config = dict(
    n_layer=9,
    router_score='softmax',
    balance_loss=0.00213,
    norm='rmsnorm',
    beta1=0.9,
    grad_clip=1.0,
)
Below are experts of layer 3 (counted from 0) of a mixture-of-experts language model. Rows are named up (a neuron's input weights, with its number), down (a neuron's output weights, with its number) and show model dimensions 0-127. Each number is 500 + 40 x the weight over its row's rms, rounded and kept within 0 to 999. Numbers have three digits each.
Before each expert's rows: a language model's description of what the expert responds to. This comes from a sample of Wikipedia text that the model never trained on.

# expert 51
Description: First pieces of British place names and surnames, such as Wh, Fort, McK, Sw, plus "- Coordinates:" in English gazetteer entries.
up0:468552512489495420463480533529521540533498483495534552508537484544523494492497541414559516513516542489514427508500458480535528548415486495503442511431468571482480447460532494499478547437567493459590626468464450555553506472529529458511507463492521553549501509498538523464420521447483568559495545533446441499488504447449475541506469453580435474523539494506509494529442468524474536530472
down0:446544480508497477448507486450562508479456419522514484492456503540511516487460518492492546510495529513575541511556483480443548504516501535452561446506525539552484476477511552459545494539476515470499518475388480500464515482494530525481499473593468544606560472485538507507477426483510617552466451511461496495464525461471489529541511462482476457559588532568549447525562414428506472481481
up1:492438528519523531450540511417487447577566495522526521509469489577493499495575547604455512538494477450424592538540454539508534543533473489474548531528522438414469555455492483494483473422511474460449447509491468511519557442442529479509489510519519420571494544468511582518474524510485509485505524533483492526420464490493493509577425542469537533488499541467448485501556491512524492523469
down1:510446429490489526566445561543546487546536440455502481472540604523493496554463465429518487501477511535523421495492486532471503489544462500519556588482469509517539437456475505517528543605524537415478524502447441437506529474474576496561522454434489514497435465491518518544481492458572509536479461539511546525510511436493467483450573545460537453487478483536459510504538561542538513475480
up2:551479528501495403535494516524540470504516503501538491493489495568431480500547560485502446449461430509468506495514515443442493505451482545570445461560507548474518482519552499496514609414541476558588525515465484454486559504464482454518556467497477538530466466447492513519445505543528592459554483448522458565531506434542456499509532508496449567503478516511612485530508471549522474497452
down2:570497468478552520526503559483567459493508498529452472519524519570540500522533467469432490483461497569612569431535492457474517538520423544512567453579557536513533457518490431411535488488499471538495516519548488485517524519468479495610513453516539525523477528558537466502491483440554550536492464514422467448472501490481442526487444480454505458484502477536538451483461418449511469493479
up3:540498548477479447434435509567436537515471488499490494512632439439525434505549479463497485478469489540461576456560531487524507522540420535558476455481457560486542477509527442526527553450557467546460482512545547444476483492483520492516408480524472454474569487561506571495530501524545521567416513501498465473540525481479517525535538455521507544462467571509497471460466541514495486471551
down3:531545560455478458493506478579440479484511425589527534513522536529543452458511503507441542531517461477492407538505519508481460515461498529413445446578514518467514511567626464425456497500516505591530517481473546546505476489494537453508536469513466512452500520418490497506551498582498399470493487452479449589516517500495459488463488445500511531567527515524486480487508495543484505488480
up4:537538488545564498563471523502457552517487429534477515500528492440523538487553548503489486455533476418517569485548515522547467480477509546521537550482480537516522500503563497508545526492529557441573515531560459496517591428500462546467522568477568450480544481505499527497437514495532527542371485527525538465465528472532488496607499500533493465444425474526455466454531491515419517546463
down4:507496500540544562524502496425451561502428470547583500465505506477476511508600541486498519447480488554469493471456532553547475512515521470489444533522547495544520545476519563518499488483526582540446493456515522524490478466432478548384494507510503500514522427438462532511499542546530497518503457497491465513502533514512571499645564445498491470461430444489555511495515466488433538526437
up5:422407526455511452478523508450440501493535512515493539428541504491497452415501472516482455477516467493477499465481544466538524520518509542488522551458575572455478496480529482485435569504498444498547477481515516526478511479533528474555443528476572507530538483562500535466497563434517427406547484470581492508508566506516585525522487493586567570473464490484511434560563493500512470533539
down5:484531473520476539472549480479544502509547488478538529460478475559479478546467473476599521453536496488489483497472571526497473583567546523489512517495505512482498505491555494478527549479591519543466559439454462531552401470506449410558520586520532520547427566580474500485466462422527516547497479461477479511470496520477518506554520437518529479489534568518472516488483398416473462515502
up6:497490474543502410533478473455562500426499544512445466499467544477486442519473508454549519454473528445465486429529509489535591528391526519451518527534488524478545512495448503529507409512499500438466542582549559527512508508523475585532543446485426481490516516545529489495517495465497493520426512561465569521495525491499527468541547520452508547531507537525494585504548443473611496468482
down6:497469483439596544507436493429555541513556535541537483487528498592475481458472455515519521480499491430482531432440448496512496523453456483504474446480456424513511479524508528534491513516572525468505487493492595453550457472504536533511511515463453506501468561509538520538434495472553506527498571466416487531467500496491497486536500583599523491510559453509484519527464483380462425511513
up7:496451508474460506479495531503470467478488555504534479555505508437494487562462571518544504521508453508471429431503443541491482488415575536500489458509515445380479426512478484530538553506483511558502477532521571566485554421444550508538537512504529405484544520514494491505541542488466469453467525498499546407491461459444562496496457461504584511483489476439574470507554463529452489521482
down7:501502499478468569573397479443510520513440490543474513421445461481525479474490485483519565487537472505453449440472529492559559554470480492509475497496450474498510482531537520482476516581469449478486583501416441455473542433492456530455514547580516447465512537501493462494544525512503485499565497482501544452511500468458553448480516453510536502473505520532503454514488350478554554558550

# expert 11
Description: Word pieces in Slavic and Eastern European names and places, plus the ″N marks in map coordinates, e.g. Šašinovec, Osijek, Sch.
up0:522478526447528527467507451487429492423480494460526516515495454515435482496503438465514461535429550461517519447501497461565459506473478550472524476455513458402553470509482507501489465462530472462532438506572574451389467508534432426510451417499489507440515514514531568525542573536529547511476510549494496440502550536513578483452478521476487521549526480563517529554571523495549505522535
down0:536457538500529471514530504415524546526467515464484595464471467599487500519516453511527547463456572514525436541527508547552460527479445474541540505561550548433591497532485551494457576508469471535487532523428482513534533494515498467505514501470529504489541464471474535586448477443453456532530529461485565550529519482504536508562578524502498463463444570511469505489530432454423467482531
up1:503529464488475506579495495511500483508507558457531444508572528454515445564477467525554512491527535510509524489474547488572549541452467505428471446469497459532482493531532455526524447471489608514498438535566499479504541501514448446499453447510519400477461520436518475518508497477463502491449519453553510502514471500459474503577518487503403501437469565416388495516574439495532478511547
down1:485449548492471528537453445512494465522497506465507379563607521437491466465523393513564509446501513534512465506467474464516515447510480507485552510541492491473478473545520509536510498508456492532532534531441466442561490568486461494519551447481500512445452453533531463534524444452451411567452550533456446543474447586463533556529468501477476541514482488452513481482529591514524476489500
up2:479530532485519500538589470462594495535482448452543471523483509473518407494480485573526530460527485456525512494478435523489456463563447482504513499518390541484497352473512505528457535541526584492569521544564546473524509506564571443547470539512455547519501477498504431515470456441515545537486547514462499469493534454436521490524540489451491493441511546506515478547489552510513486479521
down2:479518435548474546407531463497513474503417494531482515470512428496478514506500496495417595517538508480553549510472505436464528554534451426519515570579514489525439422559550482586461543482496475533493538489506541482450537504538573439456510497483501463537422512553527511481493505480454557450475496526445466516471463503418514442542483502490489507459458548493530477525558445577526514501513
up3:535527480522554549528497492580495573528500484528511560464601478474481484509501487514508479522519495476491514433481577544618492478528459476462480501449481518506511509509550517504517489386553465532527454481487499509532498510478570566481503489493522521508548513445511515418490506462480486501522490572430479470559589541487545500540490490601418561473461545455483461472431502493500547562574
down3:510544486533486590530461504523451503518521509554543469500510489447589504470500554517484538469517546467482496456553501523584512526517448462479475495461547544466485481515427467465512476551510522487522567489499500504396542550464529489461515555565538474436463490528585455520516530453477453520534572538521462440471566529566519510453455528548525431611455477504477492500414521531511494471438
up4:463546423494546476509525500579424510529506544474467438532436486586486549514457516527425460533461478484530507518498509501465532473448487547546496433527510473505471597533555477506519516493500479455555464570562528553500468493542545504459502516486563462479467491496519605552469511469431477483492443533452478425505478450470537524605487524523473495516569537465429525505449545536483465459514
down4:491531443538507475512503484494503468469495474536442486478489484516442498489553501461481535596487512495540509474487503517469480485497499450495458451584534513468530512477585492491534508409562612516442512485597567422503582519527447464501472561472543479510491554476536472578494516462520433478492444509526476441501500562530514481493492488503469550538419525541474605509507508597515558523485
up5:428505503518449539528509558540484469446495553501475431527556564539522504451577548526513464462467495502472586473471605495515449509424405529543484506506463559465455518467516503529524516488511600467585522509482510513486449460536503513518482415461487500466547526537510587458498492488525513541477514467516400453554505500407580490514523505493490524492502501435493474528511491524494464433501
down5:561522503463446519547531484517499535478531494480494483459547512453515497463424562508556434509521421521502534484471400481495480514472459511520440465563466555527507512486428555467578458512491535519446433500521497567439493506519531501516511515446551527496552525498541556472589513513491559434533514476566441506451466557428525522392437440469483517559528465510497492520553549532509533526500
up6:450559435501502430479616532526544495513518509522563523517570537558475597534509498506449488553506513536492479555499565460500432486497492463452499542459534566482492516498496516544522505502513520549458542510461456528444495444473489539551462568482516483552517535451487509400509476476505470455573490475543489480454551515458532543605470461549434497474481484429426448525542486455498480496524
down6:482551462510467546476587527510468543518559456496504467446502465445468486528458493492522433500487515414550447498410521457589553553505429532541493444549445473425495516487470514542435495447582509494548468488456480456506493534500487537453393565506522560489514507550466461526491479477536493533535499482499494502461428528533486536470498548553480460541473506510468492499492599507517493590533
up7:458545538488511540522519412520487495523553501491514453442606539544531531517500519566568515498462525479460545498452426463477480468511498492483454397482523423452444513445542501525443501499499490461529409530575462560511446505575596504502450468501588514537465521509519467469462483468498483480497503503495472508541514535543495503620495525463485504512506493504525468509428526530486581470460
down7:571526464572496578469502515510457540537460466462427524583468469533548497560538518497462460490510440520553484527571511538444498552502450512508472591529455484488514490484427474427546524556557469532439501530524488499493547425487552463524452497524508507503570499468487483409510455510484597517497498515472475555465511478469497500568517486543530509578473549561506518550564491470469425485489

# expert 38
Description: Opening pieces of Latinate words, especially after non- or un-, such as comp, pres, app, non-res-idents, non-int-elligent.
up0:471448527567514491552533482470538520474561520462472442543430521505495459441461540612516515565448497446509543466486502518469455490495520541512494409487547480564458472390472536494497485451442543494561495544518475520539530542492455461533430533540511488465538442510533527461485521514418540495421532470509457478509479507497495491511527581462553586476553499544472501509546518500467556505576
down0:498502538503481522493501493559483482473468574520516472526575499482476497485569516447534573544542506514528453472500556439479524462494511553448510569501480443519446447530445470488487507557451509461442508486491458489556554459438471537485580511493527485505526471531493497428478474437499539395458480542457505589449573496506509513537454504539533472544489480476352522482486455483543504504419
up1:449503458516553497481477438535519442562488581467450508522442498471418518503478537571580480516500507553506555497485528484490469450441508536592520499462511534487438488482524467491456555401488564489505448486506470524541565478501534466488504471502488551483535492491510456541425524461443502451503502511548516542463430552447543533494581528485571486554516478388493456463553482485478512436486
down1:523446507533433501537475493404512474497555476518480498413540533479562543482459533479495452467510464501495491466496462511532541566506491448443504420478541547482536461448562472475494529551481504467497515551543504558527490531441474493521446505554497448452498480515542521466456501535541453552384466582444490473454501473469499552464444437603435502482509526499455575472520484452523481560517
up2:467463452556488474570532489564467462481536499539510496479526454458522446559489444456524464516498526475500536543510463502425402440489523521540545539462534465444508470516512475491570490527508565524497563522499509553497482506527550505540404453500562377508477535546542523478532510447511514542516520500520496386446533503477434470467537549553461505433500527510508549592484549507546509484524
down2:548481414564532519569576563523513518515466526436432495516475461526493522508484496508484475487540487506441505525489567437466515560484525470533566513454447474502501524518530520480484507471602532529569514522539466570498556442584593545521497490600467515494520503514499556497468496456504463406469576519487442511548517505532458493428503519493522477479540535474565577550507540517508542506503
up3:459487493558620505474496495551501523571547516522547512564502439454540539509530551491487497484522472458536495498475568507530525532492498510520502517492555472453506524425486502479552514493489466496467468505526536545489528496442575537516513530516503476517553514511575524471481496499478465510451555527534566412594533519583575375516503456514518512490610570527469507489483580480450515519541
down3:519489492529525523561453489502612502511473508502508581487489487473529501501522514484473547517549497512561517533509510495555487556503504442478468464451493575545583487524495539562426501484486460493511510460471519454470455512451439531447555527577516457550496517595571538489445502481450492517430568487426531527538442519523526530473496452489456504440509550496510441453467598493482521476604
up4:483411446562480501457494456550459463552528455506528484603452490519404476484500545541524484524459467462473493549498492492428492448510505438477497489493513514544504491502476469526566521451480460486479475535521561518459478467539522488522426430491533411549468593445546505438453515501474514453539451458522435463537499564475533477528462551520535541495562473506548471585509492514477530533579
down4:531497482557502516495495571547535525497526550493488535554514469536501483455482530559581506540513455520519522550451627458490539448462472495471517534478458503489461505481485481549492444437506522503497453452465466499450560562493481479449553486530491479536493549517493525543461421506562600488506590511459463506463515475435507474459475500435380525476537471461498442469521525424502504459572
up5:510455503547549514515503475482535506550523537472464475532469541535461545499495595549511545501492588437525498541520530543513494532515529542505532477431601536500537501485530537488492550453533476499542472444525514561482538454481600470518453496501493495499516506548536505481452502492441510374517514506505553474596499437441597438525471536508436465525482478521527491490472446474479595524557
down5:467495530458507523497442479518534500506501463483565485619486501549482452468437470459538531501555530534607465544512519473563529496621529495516525488566491516538505494556493524509498430456463482482489579459539483544467441470556550533474481524493506536542474474461508501477477494433476556473549442509489510508557456515449548540509506548477536519448449509594491582432530525453525552508536
up6:523473551571537495512528448541532488529507559482527476546570511426472542519538483488547516509486529497477487566479456457557568488469510457420482409506486551451514513516485536568571450438510573446460415465452505536489478478500503486484531522478531450547513479476500435561491499476538474469514566527560446504601502473462509515510548601513471493509508521486530408463487535487470520542433
down6:499502488482557508492431447529425488459563520568563567496449520457489544447528464417524502519517498523459481471455450544447531501516432465476541480512486550504522563541479460547527470483366509481460490493456541464496489511526460490502481503439541456477523450492492495495561463537529553493559486444464498517564440477481506449448520549479448513514588545499451509413453563498441546487519
up7:482488493478616488497549487465486461484566463462491476508516474520487552580529582467430480527549492473430524500477605509557509480524492479518474504447421526478482449508457394531547483476537454474517469530489495466415529501426525483460493535480515487528479511470497465438530557491452474440524478465461562471518566507446626499527436560551510453520508528505463489479496488486519465488511
down7:504512466484589516487489510551519494517482484461501499507464572521481479438525513532494477405530487496542541491560458502484516465457556406491490484544584580516537535567451501579479601473498488481544442514442530481527535485490467541438452516541466456411513460535561436512490449559574578430539489464459499509500461539545499503510486489536459530550489474530499533561452472490525521498541